Experts of a small language model: 24 experts in each of 6 layers, a sigmoid router.
Below are experts of layer 2 (counted from 0) of a mixture-of-experts language model. Rows are named up (a neuron's input weights, with its number) and show model dimensions 0-79. Each number is 128 + 24 x the weight over its row's rms, rounded and kept within 0 to 255. Numbers have three digits each.
Before each expert's rows: a language model's description of what the expert responds to. This comes from a sample of Wikipedia text that the model never trained on.

# expert 9
Opening parentheses, word prefixes. Opening parentheses before births, units or translations, like (born 1970) or (8.1 mi); also word-initial pieces such as dis, ex, c.
up0:145167161131159114146123124152123146097114139167122143158108141138084093151087117163129105128145171166177121125154170135112108084123130127088093160068131102105086179174160118165078154150102133134127160159128145124106132119124124138114135116
up1:126095147133163128151171125110143168135121155107155126161118084120164112100094103128142131126130177111138140114154101132156132098125092122118158131117132100126134135114114140103118110163109159099119158137144101137158135104139137149100146125
up2:196191095129086145134161125144122156130107118135116099157101165127146095157110123096101102153074124103170121168184097117134084124126108094161132169104126100124082141133121095126095138156144165100139142149146127127124134117116104131109120110
up3:133135145114149141165117162098098099142074158096121127143083102181135148126151098102160115084116143127122080120143132125145136110106134131135152130133119122104128134118129118148098127141095130149153154126164165131119122146160149160124145099
up4:130163107107103119110157135159116141155143144074108127134101148119157132161141136099126098140137100142090139137117108119107142110096115138154138144123126134122096149131137132124128184136116120113131147103103150119157127127145111121143167060
up5:150119152108146149127151112133109148122124173091124106119113155137119170111136118100087141086088118109096109158105151139141129121137127151112104120111110116112101108066130142138091139149132138162142130126165120149129175124109088106101160106
up6:135189158145150148140127148098138150152178119149158097152109134109134074160120135143135109116134147132114106149085156141151095124110154124114158091136171151126117140090108126121103124112180109080155177148149163154124151192114101123100121116
up7:144140104076148160103126156114119188111119125156127100091146121123109101138079125095164084144082085136103107131084112128146117140141118147120111123143133110139167120154135154145148101158152144147125141086111161138083106158178140099121179142
up8:162137109116141106119121146148110148132145111146145164166087114158134110080132123128146153145110107129135103126108150114137136137123115091086118129108138138077092113112154138163089114153163163138110144131116123098125084134115099143136159113
up9:126116148166133144104137082102159139096151124137113119152101128124106182134086122141195109138094174119138105144131153172109126094147147111146124152115140123151108131125091097118136143110129137120127158133144181100113137121106107140164145146
up10:156168116141159127159158105119100129119114133163133147101106152109115124146120101188116170114123120132142147169136105136143135131135139162100128146120129114144129138117141135101128171167116130094132137109136151101110157113123128114135165175
up11:110155137119109103114099100130102130099129123109092140179101118108097065085082128169143153159144108124152121134172164167133121128116112099092108126115141145151076123097109124124109160136138121181152173149126137138172126087094158101156164097
up12:148167110143088116146113121091139126112115151091082153141121135125158148136139124136107135145169139131140092128131137104124127115136113156159114074096139120133081129088142156145085094111069144104092111116105111128128097142089120064136135123
up13:163132124127121166096119138117106153155085133135102109154106141111146080167140148143164153134134116090148085084095140158150167117133092128118112094118112083147175126091094105134106086114136157138173152148098163131139127154111153137133136111
up14:137164116163134166103135106179097140169172121128147134171151122162147124119143119148140158150104121086138126074128120107085090175124129088135134133114168077120133122085125079095126111124149149079155133101107106129155128072123091149122122135
up15:107122136124120120071142134131125142133111100111116124127126133123098129165162113128132115108146176112142121165107097100107099109133128162088128113129141164143097177092082115161104121122112118140081116147107116113081122144149130102156088128
up16:186121151118127101117189097114117150125135142136141100130128113165164100143155106107141082109078135148123135124147119128130132097128120135141129060125081158091100153102137122144129130137138133117160162097161087143105130155109120151151143092
up17:171128132156118126101132112130165136120111132104122131161113112122117174121146069119126086156149103150139133130111082115111133114103145112147134146161200129142114165152139131105114126143155132118091129130138143129125126154112101115116164129
up18:120163136133126105125121128093134160129101090121142116126093104118159147138132105155154080145160086174104139134131129120117116116111082136136114133113142173144147175131158124120153124130171121128091140113117129122082141174116121106120129142

# expert 21
Month names. Month names in dates like May 7 or December 18, plus percent signs and words in census demographic text.
up0:130142089124138125124130156117164133136089119143133096161148102130140151094095129151120137129136133100095078139145120164173142130134135123085114128123122157121116170152136122103089150151095121133119155105151162099168081152141101099136154132
up1:168120164132124122170106128097100114098140128151170077160109132119113087107136113132162113082142141092126099129130137130148102147135150129099135137132172116174115152157151070132070150135131120120132165122130148147140116121103158170157158136
up2:100150157094138149079115115150126145116142158094138080112138128164087115093099116149144138109062118074135127163154134147108128171127151160152137133097144116147121148104085086090124111111124162133202108151113151147085158068148140153186157139
up3:116144097094129158153117081097126138194145089106134131163147192115141112102158129112119156105158130135122129103070135122126106162108148114149136144112149081098127167138132148069138092154141138130138129163139120113124199115124086112126143122
up4:189154165134134117150101123122123151129178133145120094166143117088135147171102097124127123114153095137127114152165082150132129133133121114114137109142148101130163111142119152152117115147137141126116121149087111131127115099080094169141109129
up5:155132141171113126116155139147140150173117118127137129135112155172123149188119116113129114114114120133114111150146124129118168152131129135124142097108188184124138117137122098128091095141161164133137128156154115188098123128136108156143113054
up6:153145115125077132163143170097118134122138146142167103126106138112156107130132135117116152156172142126150126149140148154132154090089126109084141157142158116145121128121142121158182144132140131120113114092162118181124123122117150102175123143
up7:133182102154111119132150183114092161125130139108158150153085114179134121165161137127141106106137056141158074126140108097131173112089146120072147093102106097129113150140084097098106126162127131138119153154151121140121121121130169145131129114
up8:139130202104131117123087149127101129122143135098111143168073123178146151138155075160154138137143153136168103175155164130108127152111094107078131135135161114081125147131126106162126123163096120112179133147137145140120137120123103130101143134
up9:173132170118155152108097097101105138127077141151135128128100116139144114120093158114109134110111109104089118153128146130168133136104156130109120082153147148096154127176137133132139125115172170116161192118119112112136106109069110154124144101
up10:146141113151109138157114104130094144128174154115122100120130123119066096167139144111126136117133146145134116113104157127122144116108129158135124112123137107085091168178099094136088161150137177162148162100133111079129193124123135172138144094
up11:145135101150137166142166116110116095136156107119174128090090111125114168176056096136110101057130112153109104160128144113125118129125152134138117135172146129095069138120118141100123107150107138131132112174134132116143181118137140103153156057
up12:151163142131135130116156155136121136136137144114121105149082115114109109107114097118125093189142162086163145129128118159111165121152135163116119119143143094157154164150124102149049176142081133107156105149177118130136073110094110076105100124
up13:118152122145162102111089093099108138130113128142143142135136104169106108137101102157137134123114131128107117126124091124111125125165132181149117133143162096124106138129161117117094108122096131136106100134133133117103103072059130125142141104
up14:156160164143148113099135105107133128133182156121111116184142108132113111123112144153110111058108140070155121113178164122127147151101077135098117097132124114151144129138185132111121142116140131177103118126134114149155116085092152134116159144
up15:144112117167129126144156143124126156098133112135120102144132101141147127145124110142182136144116110117135088142094143120118142146111141128135108109126122094146147134144130097100111103094099156099138150172120116166147129136102130178140108094
up16:134160118132146148141060143105159130142123149165106133119154169134158122118139089138138138108101151095169092159165108135119133124100118147148098097168138130104138163189090110094135102152118142083148142132145106126111152110151095097149140128
up17:167157137169119117145175131083147132203098116155123112167116124146117110141092105152146134110102144111137124173137095139067112147111123131179120128158160152162131106134144102115118145108109132103144154163162166166153155152075091174131127147
up18:111108150143156162099121124150103181097102158118058120185149117151112135094142121152179150105101139086099101159137160148163119129106107122155145065121129151148106128106103103116121153137119143162113128151167118115118178127153135151132092133

# expert 17
Western name pieces. Pieces inside English and European personal names and surnames, often after a first name or initial, as in St-urges, Sp-oon-er, Clark.
up0:123133137097160141074142128146110126128124129126131147152121119105131143065085137153122130129128154148152104154117110129138167100144102125122118066149100144075143120133113105105108110153097112105145153132101150140181102104126106116110110138
up1:109151130083099162100151124121132128189189118145127127167113147115134141074084160102182135125129109123119143143146190142107155167154105143157122139193144065074122097104126095111147111142112107119144134107139163143075110149112115139130130107
up2:138161150136136138101125141160061147156093138150067106185093146133113100132119110173107133140120124131070075157116122125117122102143121122107162157137134127107162144110098066125135119099134075111095144128161134115129121145092127116155110120
up3:125182077133142144124141162149131179124137087093124132134107138141122149143108117150147112154081127138118144124151155147157137110134124139123140116117157154107124142156152152123124113154080116163130130110122117110150126127084104141155099133
up4:117149132127131052096135101117114131124178113117123111145115120133114130133126098121117104106144113118109103164104132145136138136095128169091124134136093138146154090157114137155092143121168105153138111170115115100109122150097092137111166142
up5:145116102097110121112158137116146157068175077129112120131127073092159100119143123139143141115131125133112121151096104176146134138105163122111129137149089142124151142187119113160115112150155150112089122171128097067154095140056118153111145136
up6:160138137143135158152145153105086168182124138186124134142124117140103123131125116091101148131105125110103086133143094132108144130145096150098120117119133142125135109104153105126100148149095126113152109146128062136110145150143117143126123149
up7:122175130117190126134146095108179128108163142145146123119105116171116128165089127161120113144137075133107156120145136132135094114105104107139075141090106179157146135122118133107110111175134123095111102113096125133152140154169160099134109167
up8:204119114130118168147100138130094136130164080110146122108122193127080140111120068104171074122167125115097112134132132155123147103115114123129163127154185158110127184104100138127113147132094123140115174113149117116097113150130112143137131172
up9:150116161165163155139148142056143117149117126111114116145064131147075132144114134168115109132126130140132122162158078151097086114108139111093134135136152133146105149123133124140107114139133167149117112108124155163120103126106141115118166095
up10:184130129132162154181145092122119182123169116149154146144087168152111152155122119133119137101140151140143143132191109123133137130143121148151127112077151081101117144098103134133111118159155137142172128140146158159113153134163159121135115136
up11:106157131179093162095111142141138150094126123124118099137130124125110135175148130095127139088114116139113127114132139153142133102096100148128129138103144143092148111127148117130128103149099124168120158135142088166119145149142143128155113119
up12:125158111107125138155115104122109118123113090129124095122144137134133146099072136097120163174145122071144124132156113137141146103121107148119107141117094133096120102114177098126100089163149169150139141118079125109125144151124113121158145137
up13:130115116157113164123147091147116166097134109146127097126102103107064146119109110113113109112079145102092097128145136129107146123113115090153143111156138113116116195146144101154122178121119141054137152122097139055089129102138168119149110130
up14:142164161149163172151168112068092125162112143133161172189108130124123160125118128152190107105132123153121113085109126134146141133122112069114100113154138136160135150110123089115171142196114155116174136118112132128112123134113139131132123121
up15:156151164106131138121162144110123162105120082156086146153107183135117114179105144109129130107120125156140112134133145105146154152120093131150139125107117094154119105117136127136110155135097168155139122125119136126160142132088104187129112124
up16:097133112108146136125098159136105100170133136147121097115114093127104139126119144137098120120127116112189127127150115101161137134124134158137155125173124125109125103172125132167138160128112149110155123152144102168126097119101154109122121131
up17:161140141135171131135140169126130153153119167125104089144108161079111131115097117091110147135152134116160147102136117095139129141129133106128100176146128167092122098140133108133144102131156137135165144115122112132107135194123104135150106117
up18:124165130167136143146108143132122112137126117133128142138109120166135060139123123141137128106148153149117122146168136110142128089094139126112140151130136116115133106114121106120150118127091134118147134115156142166144140119101157130151144114

# expert 5
Non-English name pieces. Word pieces inside Asian, South Asian, Slavic and other non-English names and romanizations, like Shah-ry-ar, Mahaj-an, K-ann-adasan, Jur-ica.
up0:091133147176177111101125132138127126159124138158128113126117137122110134123096148108160129094129109141169124121105152114155160119083121176131148155145097116119107105149132087115138159148159125127137130156106152129087124142115124122158123096
up1:154136071075144119158109135102103157106110162143104104166109093114114119173147129122182137101122204131154113144119097143138102094157141140123124096158115143124108125119154124128126139162088142093139134145113110133150110138139128103169104127
up2:125141132105126103133113178134150126153158132095131127082157112098161132126082138148121146122158098126145125180128110118112115092088080169121124104162121152114171111112142134131140141100115147092134118125114163109151128113106102106128168103
up3:145111137148113134149158100091128162078104114103121110108131100120120112112151063130174150087090081165124133133128111126125111153149125145069155105090120113104091141133127112146104162168168135158106144118106111135157164124111149113138139125
up4:110128125156160154103110126081130146117114164134153122093113135148099156149120131142133139138120165069136116098130125157160177117123104140110094108151125156088099113176094103167079137138139130105144158104102121129171191130157126140177125108
up5:165116148143142141158146153127138151133121130181140133123103147126139129138123134161105100184171127139150060102133122124114112151103136166105152144113111119147065142165151099128149167152145134117083163125123099124141124119098127114151145160
up6:175150120136123153108095126105085162135129128089119122127131127130093095103141152163144157176120132115123071105164132137105132097132097109091130143105120124103077093123128083127055131112130134164155110140099173104184138145133154138125160148
up7:092115129123087139114169144110100124167142104132121128155119159149152148166133121108115146116163084129127127095121123143099149068092122093121144107131153165170099132163154141124152112113109142086133115118133143151101088115089151140134140154
up8:147135111105127162169094158096116140098124120094142117145113149156071108140116111151187110115115135142136091152135121082086164205118138125120100112105097135096105075098158133152106126122169116111132142098100105171161130100121113116138131136
up9:153094192126154114152091130119137142139174124092134085159141110150178082117128088144113145092151116123149135121146135135126127170139111132093107152125087091140133109104142149112136141136122136111147129090041151158141151136103141140144108140
up10:106103114137144133113130104136144133126154108061153122123111130136112103143119158144147130127158130081118124077129104134186138094125124122156145101146143112158094131173138128120149098147182167118149110112172168143088137157144134148097167101
up11:126122147137151140112179120120121099118170113125173130130126136181134084089156123107123102113079104081116158138139170134135110073112108118113123106093136124153139163171143097114164159131200128093130082110160129120117164141107106091129155142
up12:166124111163116100114115120113114118106129102100132125106129127119137126140145120124160095086131103169092101144113141102092095147131120123145106174118152167172135128128127122123099124136133113159145090137131114164116125157124136127134142132
up13:101140109157098174118134121133114115094145157120120123156120107117133160156133110129140142112122085137136131158135112076083135171106126149122141136136105139151101114103134142076133156128132149091137172147129126139121114141086125134143128152
up14:117120133167125106134143103143124158145127098103145160143142132147120086125103132181200143173097138114146127126143102109154145138176084129124155140170111135105136116126144102120102137170142108134106127106111113119147157113078171188092148106
up15:139139105128156110116174086081104166141129125119140175104155171138106136144124120133145155121133085101150115102107105121094158137138107107107119150085091099129113129158129066083146141140169157140174122124117097170157129084104166140079163127
up16:131124113099134150112127118128140106176117102139088127109111079133145108128096132133145083120089137117141142116138124143157153145111129108133180134159144138151118119170149102093098138131124129165102116106130078146133138149103158124090133125
up17:137120124124097102130121124112133112141164092112110107128146118159147120145114098148116148122165139121094103098110111139096109112111127132110118145086121102124099128118172117093134129152166173106091139111083143139105134133113089117116125139
up18:179136138143152143118162131063100114143144131127103159120124108107127083133116124130140113121108114098138134096116103137148143119123126131149161090144108107122138173109154109108115139141144133104139116134113114113133116129096146175166132155

# expert 4
Sentence-final periods. Periods ending sentences or initials, such as Kien., David E., plus closing forms like )., ". and ?, and pieces of foreign names.
up0:110178131120111148128185118141177126139086152076169145171150133100159103090154093127150134135163166115160068128109151142158156140130138130146109147134123123196165111097158142143138142121167126114130131106155123169151143137084129107111118133
up1:080173110188145190136117113156166132145156151094116143110108134133119123119129072112130139131133110167145101144164155181135135160073082097124162145124164145134149097123154123142084138183130107128123127113134152123113152112097153124106128180
up2:145138110138114154124116107154122163136100111116112144168129129157148149141131154116134109088132159117137118106110124128160120118084116057157124083119140113142130099119173121129118098147137140113145162150075127171178155124090139109134129137
up3:117128147110156152145115096085129179101139113105143156119091096137143164138108100071121148133085152111120121165137124118149125090107146155066095118127103120162118117141133131165100166121118129110142191131152085114122130133109136131118144136
up4:132118121102124135151159151100121141163106146112119156145121140095127137076104135102140103141100114106127122076126123119136132140118088095117148119127159126121118158088147117119095109164125110120171138083108140121175072114077112133139117114
up5:082137102145091164088141089102125167099152131118100126129089108140163084180177144088114144128130136166102136124105121096113137121083179124116177098098130105137079122119148127135114146105124135125144109137148114139190136141094157163086105135
up6:138173148164179100125126095150119146076136126115135120141098122086149126130141105154167133121142090154156113143153085111165130095125140129122131120075081124124091136154122144154103142117153151133173107138089102131156132137148095143111144102
up7:120133109110137147098125110120153126159115099105114172156103155140076117127075115133136126102116131077144108133160131141147149077145112159087094115120200133123102152133150143121114089118103151124157139120120154131101108130110170159109157155
up8:130140141135114091122164065121124116112130132129100111178122087159112118122111155133138107104137121131092146147121084087129128093076150136113173126130087108140090135132140125142142109092136108111121098152117120145130155135138138108099160154
up9:161128139107166168160117114139114157112112128126130097119146116137126124135112106099117075110126129115156129086152138125140126098136102119134129080116147120119113151160073111138116136141131146168106176134103132122176120150108129127142151149
up10:110147139139163157106120164111090154083140124143096114143117134137150112130078121135134166124169148142146124124120124118128134140204113165134155071133155083155114103126106161099154165167113123143124142107123100143135090166139125127149153117
up11:130114113144122140135159136124126172175110082088099149177119113061124132151144153134152080121201120144119095115116158130140133129134091114119130117105137119156150133143095105142102139122146106096171160136106158128164164143140119151141075137
up12:131158120152158114155162150126138174110128122129100136151126131103147103103107127127090132121113166135126131131158118137134130119110121076086116105106130129139107133165155149122112107130125140176140179174128147105138161106136135123126103089
up13:178090118114137165098130109094132115123164147158124094112130175121105082150155097117091113127140098123135137162144143149129121129106110152140130133148108106069128115131084154161114133140106158103147161135132120171150121134118159149129155119
up14:100129111137106111127128067126124131130123114111105176152071105137092174091128146126162148090115110144113150104149098110142146122145094132120138115127116181136141147144142122104144129147140165106123131177088151117124145116079128129141141099
up15:134134132156204172106131098138117137136089085141131103147153104133149133143125127117095097124181158177183122121110154103087131115154112157140124138152120092120130124104143084106140131139091136130147147119123107127138074097116116118133137127
up16:154160123120122140076134133128123162120132114113079079189149172144151101115122151141073119170128110149156118122141153168094159124143104136154101106126113206075150157122128087195122122140134107120138124141152141155168136107080118145152141105
up17:153127127084128159161140096119149133104165120135122135140152160142149138128075146140140159124141082138123120135148085136135198114103134114146136113103115074159135125148135124098153096147147170136113122124147123172123102158105118122159138125
up18:118160159133123156090151148118078141124155101126077113189080095128092097149099086092090111130134135076139088105143113148137119109138142109150138104144086152142105182110063138140097106179136132115152157129157116134130091179115109126111083154

# expert 20
Copulas and quote marks. Forms of be and have like was, is and has, opening quotation marks, and section-heading markers ==, as in "was born".
up0:173161155153128132115136135155122135076151102144153101144082153172134095106178127117135119109148115107167095090145161107131132098110132139126156111100091132125067102127111141128119115158108110108141122137123109137110143143119118152093121107
up1:145181141114083165075133187108179112146129125135153140149112102105080112144152106162192129098120075120130138107116152128157134098130120061107129127118152089142150144101167129107120139145134115112147090119091143123138150126092129170124118149
up2:130111161141117134103155123109095133143124121150137183115088142114116133165107098129113142072095172145084131100130105163115153116116133089104149138093154105133103115082116127120134168190113129124059166154172108131107118125082115168158130090
up3:147118132175116109109148138107106133113124150110157101146125130137140140182141123098135112109138133093139119150145140137173094106066083137118105081105131124153105153128123117173097159129173127110134150101119153153162113092074135141166121140
up4:148118113166121174095144113139107121115108144128088103131138102114137112163125155139155104165129098129146108153134127136127158105148134123145144146120136186155161157113130135151133124146139137138118132136119102157156079134116128112107141089
up5:127125096118127162123113141084130144140164141104137168156073140112114139166176100156137136160129128134091152149123108095144107139106136121167158094129165124124164137131129117166139144132139138160103127149149119112159118104114120159148149151
up6:162125173157112102113116169098076108103129065150126141122120088102106133205144105107113112093112105141132126133097128127102138107107107130158100093171163107153147123089140107086130137154140123134132126148140130126157118129092075139153073105
up7:141132202119100144126173153115145137127104133154142122141106129115103155146074078108122149095102149147150130160119117125147112085104152146144119088133144144151121139104124129151143126136097175109146145162143114139122103153131111175115202119
up8:123118127121138182121118171082131119136139149124121158130135073140097083161115135153135158067147096101147101115099141155128126129121137176139099118156171133137140130086109117171171147131126127106125114171118075122107185128093140150152141121
up9:113122139102171165175151135101121147098103110108110141194162176140150157158116120153147098092159121141130103144132127146131138162121113147143091099133127125113125123148141116135144097130123130112125109121139123054119118140107117144154147113
up10:125161119147097128131123150140135136115119077076108149183089116120120154131123138112083099119130159095147091159156115095132157108083112115153103136139121063144135116144130104080115145126170122100154189166119088096136107135129149122106148145
up11:136131119134080132116129091096118139099139118130129148149087166154072142146160083129086120147146081085098123121136107086127109146144129079098126142167147117142114124112139111093129178120144159126140117180143108116095158160131108146119118113
up12:144119130131112107124129139093167130095152127093132114144143155149138138125150103154108135141146098099127126129119154152148127138152102131102146126128129140125120130111092139142133132121105138142146135126102152144163206112105089137092124147
up13:121138162154089134111156106102158149190117161092159131140127146151093120109169088180145113098119103127126120160119157095122154145120126110147146120129145105157132150086135117127127137165147120108168107157124119115158172163134088159142102106
up14:110183144150096150161141123119135149121132088136161120128135140149104150171126127097123096092125122100065140128134128137143127109140126151111133123131151144137127110139096148155135109145129155142102152156149159123093147152132170110095131163
up15:178158116142109107114101148106124169145107080145142146147094135171146109152113067183156131135165140120194079173139159107116132143136113128120134119132162092129155130145148065073094145112129123106149147189131090113142124148115117127130119171
up16:102130102147120139154135145128144131113125161120144084129130114165109160098056105142149115153151138116112095136137128133133144157131094110130108070095127132146148122135081102121133141091136114093092185184131086071126160122132136148133127133
up17:124127119142134132114161095098153144147121129160138126141070112148124128096171111095132142160137129135104131121104131119151126113147133175146108089156065117157120157120128089134128108143113149132141130177110116130121158181125108140107102122
up18:155143138091115128089126139123106151077105110133151076109091123161136147094146105102185124145128097143139101106091142094125148120127153138124115125126097147120138114105100148125073115130115072116125131126115183133153149134122083108127134114

# expert 14
Surname and place pieces. Middle and final pieces of surnames and place names like Wawrinka, Czechoslovakia and Fort Worth, common in sports results tables.
up0:123120152119187175136133120134136143120078134142081157135113135169141139117131142152128165168130118141112109144122131136152147064127152098174150104115104131162137101132111121130151108170151144123142194151131121143098120157120122131139119134
up1:175182105117121098112144114110132145123111131110123123151074112130094079119113086151102096106098071149127084159058101141134158106092050126155084119139112111136138188126136148101112104136116085079130128125154110073124100118134113141141119126
up2:140131123142112108142144100150136137121112085140105111107093102140110122152114096154170114115101123115110143106148117131102151116111157134129149081147098141102144165145118096154138127107146144102071150138120097128086137153109101145147120141
up3:109137118123175121134115151132106159113082097111122129147118155118103111142133123129121129070136114140138161140132087139144154147087100106113128136144111105127060139138089147144107148122118177131136141156081113140143110074123140107159132118
up4:094118115121106130136190130130141141132165119107083118129103081090156151101154132092133138135121119137124140124172096137138116115119130132122158125130118109168146127165124156111106130147180114172147135175137112136105113122116137120130167141
up5:143168116122123145111148120155101174156113125122090146111133170112112165130121114112134078134096132135132145096095126119101095122102144130136128125179127127151125097147120125134123141158121157091115118139143107100125118100105109123145128140
up6:179153116128133133109157099109107129153103131133097126092099146156106154148130114123122097128133141139150096163114153118162141140161115148137070141105121143190122154140146160125116097141136144138112119123101122114162122139111101119122180121
up7:097135153163097136086121154164139138141156112123095136120105166159121104184124108129124096146116105121105112134141146069138086095095137098120121129139111162126109095131153091109120156160110122119166144123135124103155131104126142145148108145
up8:184165080120154147100149080118153126108159090122137147117087114124169134146134117134134140152119134137114109100130106113092149099098140097143126053127127141112129140093107143135100132131127098122144141169136140092131159135133109156109126114
up9:157171124144147156090133106151119166167152134112141160137103099127165167122122106167103107154126114105111156137103124136143197178131136084136099106114100134140107101127144121127108152146146141097153160096106145170124129125053118143128116114
up10:178154138134155147109114184106179160073115101119115109153084140115130121126127145066110143090108092140148141118100140150123143123079106134147127141106127189115088109158119104140149128162147112139111149164144149134180165141064104160160134122
up11:149170096129135149097165091134098117123125143117123125128097093114173104091133129145110125140106177137133124162114123127107134151095125155121148136141134096171159149111103114075118130156177122116097110150150168146185129140099146160127126112
up12:081131131161088119141111162125102161137152074124123115115113178117138118183087121094102143102132134098157112149151150116118116120161114186173125110104130121150120116074107164141105120152080110132127128092116100148088112162127131175168118138
up13:113147116154134128124120128124162150177143133151115140132122126110080134162104154111107132151129125145133122081117164112164116143157157133133148129158119102115140139119135144127139188145108142128137141127157130151093125139090130125165103145
up14:142114108103190112134132143074135153124116126118092075128133136111113113156097160125146116086151068143149081180116149137118104099142122119147142137132133126089142104099153099133160109154140140111137149094106133208122171153120132120173149145
up15:106118114114099154159113185128107144156140086145124125158132153152122114174108099188150144123150202151134110121073148116134123127115109134122148113097154097124102142082128134145142111180068114100145158105169124122091119189125128155123110204
up16:147103140191095108081125131141147105166085131129101133163099108149141087120169143114114128114132070123151127136141118149144162142141119104055148104103159082118107136136112143135099117118118159159131133148122088139126134166078117158142157131
up17:159109048145128127112095100172102131124128114110121097159145098148155113119096119155109123093125185099143119134157122093131139037112119140123117152058160062138100121130113150081163099149129126112130149118164125110129142147111096118126132128
up18:130123163150132150060125081084137136153118132102116132143082149117144115110172130134095152115108094119158126159115138141128187136140096128133161133082164118118126125081113142129107102100144145098180102109118120130101148142135107154110149072

# expert 12
Common nouns after the. Common nouns and plural endings after the, a or his, often before of, such as time, year, work, government, 1890s.
up0:150125128143180131067146155162130113169136167108161127144083129142120114100100082170138099135131115121084105146115131138129142051145104157123117121170148089104103126128135127128138160140119155105116120156126119134147141106100144143096114117
up1:173121141125115125123142167139131113167100143124115112140126113117148127171131121164086090165169174159145146141073157134119153162128133166132090159158143126127111156126152099114127107154112169125148144130146118126122142132096130156158136110
up2:128158119132125076087155123112143120099131122123096134123111145119125108120140084144121120160113105146132062106129114092129140104157116134117154148106167095141108133115126131166122161148157132142111129117137135104167155161114116146153140121
up3:133129159084159167107162144159115139148138091123123129146102143175120131141115106149144142138159094135107089150114132117127156128137097123147150124131162146124115175115156120071157119127085105118138144121106134121120118120097132112123175092
up4:163136127135163159120104196132135158116164115127153095150144104090144110149130086152143120127115133140112118162118148148117138145124125090098117122103105116131131116141132122123131142142121113123131167172157192112132096154115115119148131139
up5:123181118124174111104125112121102122138122100143121124140114144130115149129144119123141142119110106139120108124094125119151156062107115146123115135163138119123116104133115134145101095154130120130142121095114086129096132103130122146114125107
up6:150137169120108123087158107140116170111111141124137117154114104146152108164134076148142122099145075143128113121156160107153150094128130082131159102162167132172151140130123116077160128136169112118144087161141135136122143117122125136118082107
up7:144127075111084191170160140164133130161092119125167133148097133101077104131115132116138113126130104124161170118149145149111160125107149135125137142120100120066120126086150151149142136132132099111126140109137085152114135151116128119125137106
up8:127105145167165127105114171139161124141105133120139085143104112141158135166125173119141115135151142122174133120132148112112123104105119139133161124130135080083058163124093145104101130106119129118145127112154151121125117180133144159123118132
up9:118154082118163142110101097148132113113158100144095172160115106134131121129117140147117092142133091124110114138117118135154113077117166145081153108096162170112108121138138124099098130158127138087171136111129124110121143060137154116106105123
up10:136125160146113150116119118083110121153100151168160136148114098142140167147105112182131076135155132107076113116132088172144156142139142108133131116111130110164127169119160089122143144133101137108115139136137114078106158127110091120111149094
up11:111148137134137148116140082163149123122168085132106095131103157162112151113106098153129120096146121120095129126114110097128125118091129186119166143184165152080146135135122129119145144122131143142125142135147140134141091106131123173116124096
up12:175139155127132107133137168164151147105096108165140153107117104113124148148131107138135080135133108110138117134103165124135121129139124129116124127128109104167092086137077158111125162104100135135149132134139123156115138143116163123131165136
up13:170136143092129137145125136079136126129151137132107125156129121131111145101095085157117194130113137118142091122110143096118178107127095126118162107119090101093132130133112101165148140132101136136148130151089082122102179101105156113133132109
up14:123131154103146100063137112099134139109181097105138134163145127079093093141136119116128061109104126093105153185115116144134144134137108127109155148091131123094119131103141107138133142157117133109125145156094138166135139147134076118137127102
up15:130144148155129146098111063145132127125131072131164124118124094155181164126155084159128065099096124131110147149094144123137129152115124112136121150131169158115145107135154121152123086119117107114111115111151123177087167146129105132144152121
up16:148140088143142161119141150112105130125111087125116080135096152156139121139119103151149114124076136141150084143146100157102130116125128146142141134131117117129119096102102120116150115173115141101160177187159122114140128143129118131120184122
up17:133136133122145141113082099141118132146137109112112152150099117119138111113125108131107097072113104111086109130141134154131147132103123101109147105109128127133147135128091137127102137133153138145126120138132171134124146165111109127100162126
up18:160139134156121123117131115131145127131124155134138108162161129116113121127144124159119106126087153125090079134138149151128127123099123154131176139146087152096160133168122133179105127099130117091110134158127136095154141157099110129111163105